From a checkpoint of a small mixture-of-experts model trained on Wikipedia: a sigmoid router.
Below are experts of layer 2 (counted from 0) of a mixture-of-experts language model. Rows are named router (the router's row for the expert) and show model dimensions 288-383. Each number is 500 + 50 x the weight over its row's rms, rounded and kept within 0 to 999. Numbers have three digits each.
Before each expert's rows: a language model's description of what the expert responds to. This comes from a sample of Wikipedia text that the model never trained on.

# expert 46
What it handles: Commas after names. Commas, often merged with a word ending, closing names or items in lists and citations, such as Smith,, Detroit,, Hulst,.
router:530531451458459503556462532490489497473517493499493498470457509546503420525535565493529537457538607557524476516422530405523462418557442493501475481480490516467377520526510443525498529468456466539572596530628439495684549506539555493435565548572377483491513504479569528348385463562513523510

# expert 36
What it handles: Sentence-final punctuation. Periods, colons and semicolons closing sentences or abbreviations in prose, such as Siam., 2015., roles:, Nov.
router:570568516440414436540445439532532451473516473514517551496502533543521556509695488506595551502444562533538477478488486461398515472481372439393575446515487559458469579450531476481517574587424594493514546522495429521541555583363463532484457574496575584484489527420473551497574532483501517494

# expert 20
What it handles: Field and domain nouns. Nouns and adjectives naming fields or sectors, often after of, for or studied: law, music, football, research, political.
router:493476448468444531533515618494444477502554498474433573493566473543529540463534467467536582432552594459462471621531484570516537447472458543512501399482482511579484482503500380545501578416443546550418606533518516460570485480473432506460523522565415501397548547449493489546463596537454546510

# expert 7
What it handles: Word-final commas. Commas, usually fused to the preceding word piece or number, ending a clause or list item, as in 18, households, Beach,.
router:493546497447489362514433573496465468494485485551518533500480560581523473516502451479551530392484709573532481474483485404471506567548505509505508437526465541449385479482566427502526466448472511523500489508535405476553519445440549544555531482540440496421540478392567572469494543534458561494

# expert 13
What it handles: Non-Latin script bytes. Raw byte pieces of Thai, Chinese, Japanese, Cyrillic and Greek text, plus backslashes and odd capitals in code or identifiers.
router:574519453453496369554383553472531483493530568466536561532519606557510540456507507501519428450562454520521406529503448486517501409505540628498524537529435574536492560534554467505450473425361428540394510541561531506643480496467529481513562494556546604536495570458543477485495544604530491512

# expert 39
What it handles: Determiners before nouns. Mostly "the", also a, this, each, every, after a preposition and before a noun phrase, as in member of the.
router:491476518491461479560502451501516528466518504458485516566512501514491541512494475553552367423554492451594517492483509493410589483526421634509563395535516518442390363497489496472570455418316563487380550555570400503457434509588525575519531466533430592518527426567466529520453470415464531424

# expert 19
What it handles: Technical noun/verb stems. Content-word stems from technical, scientific or descriptive prose, often continued by a suffix, as in folds, compressibility, test, flow, attack.
router:502470532482511453520446585477549545484520560468491549600500516497469518491498462519536474420633546572550444506489394542410515498486486584413508494479420538446427500535586533511486463450448558544448605510457548485619489436423474511438514512486538547469509519551458517536497548574428514584

# expert 29
What it handles: Infobox field labels. List dashes and field labels opening infobox-style lines, such as Born:, Personal information, Scientific classification, Family:, Also known as:.
router:576494443480506433489511564520553576469542535469563489545489484493474406445411515563488528510480564530477487564507501461400504455511590472469482521435500479475447553581512494444493456554506488545510552564477426463457474411534421549401460454553480485507531470479400476470460541496515625556

# expert 4
What it handles: Slashes, brackets, foreign articles. Slashes in dates, scores and titles, opening brackets, LaTeX symbols, and foreign particles like de, des, en, la.
router:605612409481474555538521530490472509465513529436521519469548446544531507541487598526475479516546511470546432484445476482377595354531400531451503521504501473369505535501522460543597508507343434496496554494517555494604460416471630470475461478555627580542558594536461512421503526568544534431

# expert 21
What it handles: Determiners and adverbs after verbs. Articles, possessives and adverbs following verbs or prepositions, such as a, an, his, their, also, not, briefly, only.
router:482456407499502501549491671394557514518490422441469479460487457536452397494570430521537498551541480510449481500449472562501463451669537601513494540523557526456465400567492413458441494442530523486552527535524390502550365456512393542507606547586484482542529424474500468488573528427507480464

# expert 1
What it handles: Word-internal and ending syllables. Middle and final pieces of foreign or Latin words, often taxonomic endings in taxoboxes, such as -ae, -idae, -us, -ensis.
router:617466377482486390493438485586503461474569554447545482516496495529476517562487574551529391508509452516520404529499496493503509384523473565471510475505426576509489574582559497512503480481436477554500590534628551526627528381509564490536537570506528528518469537514545492499428528549457545544

# expert 6
What it handles: Table separators and semicolons. Pipe separators, dashes and semicolon-ended cells in tables and statistic lists, such as 3;, —;, Ret;, and |.
router:557556533487461523551489472499530487485498489525519553488507534510521525494670531559485473488616529482495484469521526406505346460502407505470495511573522608540479452478578397565508492502462527501434600490516461492522559534419592518470444584562419579464544528443523464530425512520533495437

# expert 10
What it handles: Hyphens and numeric fragments. Hyphens and the pieces after them in compounds, codes and ISBNs, such as -based, -19, -in, plus some of and in.
router:503506455502493548461421552419522544439564500489522521519579488507447600474546543492498507467500510526575476477478472470447569452524493590536521428503385568535489548608530469519516393385420462536482633512577446470550598523446482515389526511532526446518575532538467440572487503512484516470

# expert 16
What it handles: Personal first names. Given names and initials that begin a person's name in lists, tables and credits, such as John, Sean, Thomas, P.
router:610525473507505438502505491535541464501534461555428499510489491549408526509530442531552448401456544454577435532460494458435531483505482451471378535550540530538481385425533465556660493519380545495471496500536446523525481524405546581397497480506542547595496482504539552446478535533492539503

# expert 43
What it handles: Closing marks, sports nouns. Closing parentheses and quotation marks ending titles or citations, plus sports words like season, Cup, team, football, band.
router:448474508450404596540483519411464557473547460521549473472533593503500477452504508552539528497637589495562482532491488487485433483555517520443503465638540458430473499523555464490476444502454556473465594506494541492463585469418532512522475527568462560432555534433516487500481501504498503492

# expert 24
What it handles: Infobox line breaks. Line breaks, dashes and bullets in infoboxes and lists, plus area units such as sq mi, /km^{2}, (0), Density:.
router:584491420531447482475532572511505574504513561446515496455513525476481483435440538526523497562484507577427473580466497466423418508534552513491513473455589516477458506556487489537446435424429518583524558588543481498479448372438469508466463477540503491479544482518464454437429480428488588497

# expert 32
What it handles: Infobox field labels. Field names before colons in infoboxes, like Country:, Website:, Genus:, Total:, (aged, and coordinate marks ″N, °.
router:567519404539527444534445487569577479468528631483557542494384525525433458439421562553493476519473551508504468541474553464504496403528597489481409539433577455468486454576484484437429546502426647523499542542584442485456444344420451510474463501535476498485454586503454518415523570556523455654

# expert 9
What it handles: Line-start markup tokens. First token of a line: a table-row pipe, a list dash, a section heading marker like ==Early or ===C, or numbering like 1.
router:549610521486548471589457541546486532492489479490493476514549556551552506508523524506536524416476480462521503564465434486490405465476530488420479563521406472417449464479510423448566479559466497502533435529491458476483431496575507540539490589572448464587510467531363455564518497454394486550

# expert 12
What it handles: Name-internal syllables. Middle syllables of proper names and foreign words, like Set-on Hall, Sc-un-thorpe, Carl-a, Vert-ig-o, Ans-ari.
router:553561459504459506464442499528519569480519421521471525502414481523440538554525575522540458483423494449535453550479478440474436462555517511471475440461459544603510405600460508532560537522520501513564537549582440464504533515521559518497462570547448490448482520496509591466442448503503512504

# expert 11
What it handles: Mid-name word pieces. Interior or final pieces of proper names and rare words, plus possessive 's, as in Vanity, Rolls-Royce, Mackay, Tairu.
router:469458507480351512442479554589541433496526520493438511579479528529376587470620494488522448512577435561453486483499516382565448439560440520502537567437391460533534455597506509445477568519470425517538541489497488495467511517561454454449520534557468480441529506457558470465459514579495505517

# expert 3
What it handles: Infinitive to, dashes, months. Infinitive "to" after verbs or adjectives (afraid to, refuse to), plus dashes, heading "=", and month names in dates like 2 May 1689.
router:476577570479509467504537576451483472465579507467454502488578538520481548612505470525510482572539558473488485569476474444488485503487430482481428422514511525483419488521485468479605478507450486517506475504470339492422486488503543468601449482563481449447556525562485507446509499415407517496

# expert 22
What it handles: Conjunctions and linkers. Coordinating words joining list items or clauses, mostly and, also with, or, has, had, and numbers like two and seven.
router:445594430491506531469521466474489629455573489553469502533524474529478515507562466483526585465449512487469506506394519507541426427581497588473546533536447519522402535484467516541485565545482454573457510533554370493518497532493504491445512485586460535486563354510447584423580522397528516493

# expert 28
What it handles: Plural nouns, they. Plural endings and plural nouns like ingredients, inhabitants, years, people, members, plus pronouns they, there, those.
router:469517486446494495589439518463491557492590473511468514492489479559493530565535551468562552393549580523450453520484532535527560496510457548521462494492429567572464464489496381467437516352404568553385457585552548481445491487502445482589509512529497524493512493560437534503510568474402582555

# expert 30
What it handles: Ordinal and descriptive adjectives. Adjectives right after the or his, especially ordinals and time words, such as first, new, former, same, early, second.
router:455425595448474508549497625509610528485500602463490546509395489496538535547526489541501498420479510505518491469470498542476448463537455649496507576512370461454509528514512544425466458442489628531505586506507502456580468471507513454550502377564469515465495506434511455516498526492482506497

# expert 2
What it handles: Common nouns after determiners. Everyday common nouns and pronouns after articles or possessives, often before of, such as time, place, part, her, his.
router:525559436530477446551545570500536476510531560437414553504414486510410483507584472502508540513620544549509460585457431487432498489490398679543562485488478526493479446511455455457512432500513474517380596483508456493462485607447603557478468554551578479474517587459503537554507576527484505525

# expert 33
What it handles: Personal and place names. Common first names and surname or place-name endings, such as John, David, -ley, -son, -ford, -ton, -field.
router:565478513499463556518522530470505450484586503521439471519455465538383524524493473527545510461530483395600441538479483493434533447544459480448361497561438493545548366556515455561613460479448560517548498492552488504537550573404557574527482511509520456486498479493547518476420512555478516514

# expert 0
What it handles: Word-piece suffixes, particles. Inner and final word pieces such as ing, ed, able, ised, plus verb particles up, down, back, away.
router:508483474456533419553379514504609472510513547494496592577515573485539485565544435520527471506566487430556424547531459607452506468546480574505539616505462636442479517456524516518570374523425515621523518481488518483528416531470514454454483417480466468520460545482501634501502591444439539568

# expert 18
What it handles: Word-initial fragments. Opening pieces of split lowercase words after articles or quotes, such as sp(arrows), pl(aces), red(shirted), plus opening parentheses and quote marks.
router:559585496481480566527520523492481499481469519442499549487499487558585539602492538513517522455562496652461475512476461562299527391490401537430509502485474503377475513452550532524580531537421479516500565533497531469607427350444532530494445515454547510528511522527504504478528515562523513456

# expert 42
What it handles: Nouns for groups and roles. Head nouns for organizations, places and roles after the or a, often followed by of, such as area, station, Party, family.
router:465525486443513527455500498548523632485558567461462476547520470524393469502507542523590477462604549491550455531496547547400590481541532516479417482492504516520530548524529462457493478528470628488529461536509579497497568549462505457524439547481546538432577474491472394505408558527492551531

# expert 17
What it handles: "Of" and linking verbs. The word of after nouns like part, member, son, plus copulas is, was, are, has, and = in definitions.
router:493622548477488503551464410476505448491605501503541492511430471497486452567560512455542485485507570574487502533482540364548492442639528607544436437513555525476484507556537547427602446579502518519543424469559451516413408496557505510498419471515591524469508425460466473454442521462495524473

# expert 8
What it handles: Line and sentence ends. Line breaks ending table rows or list items, and word-final periods closing sentences, such as series., education., photographs.
router:501585477468476463512462492569502504497478480524507548480501520527535528545522476500667470459515609546539476504457439524461554505548471502500553499512429491506422514502515524453497495492475551529558486519497296484471532543419517500532467509489560549451507528393479518528508506474441608497

# expert 14
What it handles: Standalone numbers. Whole numbers and years standing alone in tables, dates and statistics, such as 5, 38, 2005, 20.
router:518460482511498513541444539438534601496578393530511605507402547537538491507500526462492550444500674497535474555483462378514532497510495622507479525613514513568468394506501428488517446475438608494409507495537383457544455475531453507438505491630474434480597536510505557531490469461531564603

# expert 34
What it handles: Nationality and country words. National and geographic proper words in names and places, such as United, States, American, British, National, Japan.
router:507431471485470515541481520561512485494499520519390554568560481468501568472551481556534495454513549402519471590444457435439591548510534478478515458479466435585482420468544464548600509536487470552452530481548519499454442520428554536569548518546472558377529498508527424454393566512462539513

# expert 40
What it handles: Place and team names. Proper nouns in team, college and place names, especially in sports tables: College, FC, Lake, Boston, Wanderers.
router:646467376498470537494467511464534518460521495433504571499562492527529443500504484529521495419489528452528424516397493391462533500493526481481541447486466488487519490487501488534521559443444512552453633570592513497572523465369494567490498560507500568504525506517519540484465512588575542473

# expert 41
What it handles: Pipes after cell content. Table pipes following a name or number in a cell, plus colons after labels or numbers like 2:, length:, Cup:.
router:584460487508481446544423503515494450486491414500369479480549506533487483491522484574485523438537494450536515474470419473465467452495551451502424416527443499556480410503505485447555584587521540469615538475530594503527488471530584567649421514499431552491497474467385468465466498462494457492

# expert 44
What it handles: Section heading markup. Wiki heading markers == and === and the words inside headings, like See also, Polling, Career statistics, Votes.
router:585574549499449525494527603547461442487485491471499507526400539494450540473550482520488514431555534457444409549524507483504511542541521540452445466548463445396505453455572503504467515474573518551477484525508512462494522412535471501506440531608447527548527550552415486501492552461442486505

# expert 25
What it handles: Capitalized name words. Capitalized words inside titles, place and award names in tables and lists, such as Street, Road, Park, Battle, Best, Cross.
router:526511522471476522448486459514493521488603527502453556581554509571420555467569469568479539505521587514532454496462488476622562464508481447477534589526496508438526441483544406485553557549493477569468558500511504503640510507481494473473531533639523571413545514490439461483516550499473548489

# expert 38
What it handles: Mid-name word pieces. Inner and final letter pieces of foreign or unusual proper names, such as gh, z, stad, ş, Shab(b)ir.
router:573460382491441528490406453568463475486543525504484531504488543519448592559526558551525478438559433512534400507471482474485528436544472656507497496513464615525513422566514422533573497453426463532478606489593489486614544571506514513574540588475545446527503516501495558509491507546479522504

# expert 37
What it handles: Prepositions. Prepositions after verbs or nouns, mostly in, on, at, plus from, during, between, across, against.
router:511472551462502439522434543505429505486507472450505461511485472534508589504437434472575583456513459509495509464470536476508517445531546480435542548535532486424458567469502498502473468350439572509486466570530329477524430508510538557449530510512358494553513549470382474473564465376452635522

# expert 15
What it handles: Capitalised name onsets. Space-led capital letters or short capitalised pieces that begin a proper name, often in lists or tables, as in St Asaph, Gwadar, Kanto.
router:617550442448499499475448467535517522479490434475405495529562502567506494502499499509514496412428527522630447477331469520500581452559536614473562490493546521473515500533558447602659566525418494513585498544531529482550452410509509481565593505544577531432562457477502582468505575484509584544

# expert 27
What it handles: Sentence/line-initial capitals. First token of a sentence or line, mostly The and A, or a single capital letter starting a line or acronym.
router:512601490478484429534478457497537481508466424497545540631567498527501545431568545585565432439498613531583480477500488444509485512468477598481569522580604548430532581481478487534555584514471518495494543537504497431580526406457516530497555532555478521496510465521570549540450506514518530434

# expert 26
What it handles: Name-initial capitals. Capitalized first pieces of proper names, mostly people and places, such as Kh, Sal, Bas(uki), H(iddleston), El(k).
router:702517390484504485473520446575475479496483421529471558477577519586446526518467529528516437453417499471465434512401477476538525455566533595499541526456549519429498451494492474547710530533490448502421577541531439505643521433520563543537500517490528550578510568466490541429547502499539593476

# expert 35
What it handles: Main event verbs. Past-tense or base action verbs following a subject or auxiliary in biographical or event narration, as in released, won, filed, ruled.
router:467501534477517588586447546398569515500517437513427512516463510469504583516690395492556467490510629433450497497458485459507467542467456492497428506468529532590408473519513485522545512601508575524518489555499547456478405556544500540459441478487542485546484511510452587474523498526485509473

# expert 45
What it handles: Line breaks. Newline tokens ending table rows, headings, list items and paragraphs, especially in tables and section transitions.
router:498466526462519539618506490423524417513507525518388559513584500528523476564543445494630521490492548406455477505497275458452531478531473599495506443630383475538507454518515472462531562553534554523503474517496517488514444580541529520570464497579508562518470420498391558533416520431458526448

# expert 23
What it handles: Function words, copula. Clause-level function words, mostly was, as, that, which, be, he, it, following a subject or ending a clause.
router:497503502507518496538450480488582597502437393517544482515583552509502517509631452506598499527506557442448495612435464596455442524532617533453535520516571553521434517476494437558522444403491490599589461556491508476463544445590485536513524469480466506469495379494526579442527492527524511530

# expert 47
What it handles: Digits in tables. Digits and digit pieces inside numbers in tables, election results, coordinates and scores, as in 4,533, 54.46%, 0–0.
router:517522500532491353520428560462592509498470533470543484522486550486515480518518491503507478524467506524471433475541460533486459495487465593504557394574370619590454427502510505402485499393478555606473523524559510473580529467450460459515582424487471443517520476572506503602435460445443533471

# expert 5
What it handles: Mid-row table pipes, semicolons. Pipe separators inside or at the end of table rows, plus semicolons after scores in result lists like 0–1;, —;, 1R;.
router:530517536485417444518454428419514514486453429466488494531473510514486488591597535510510507425533484442476509481468536495518526478561480447509508487507528591519451475477519486580482569477419519585583527535499455478437526539422586508464587458489515548406560400432525499488461517487553566370

# expert 31
What it handles: Prepositions after verbs. Prepositions and temporal conjunctions after a verb or noun, such as for, by, from, with, after, into, until.
router:523469364507452451542544492447521392485491503494516515487495497525446592580507421524541540617621533506496495506463515563520481517498508529478446478504521512473468486517493489591556504507476500590538517524463427462455502497510626467494425549493498589454565518422450578487473471482430566560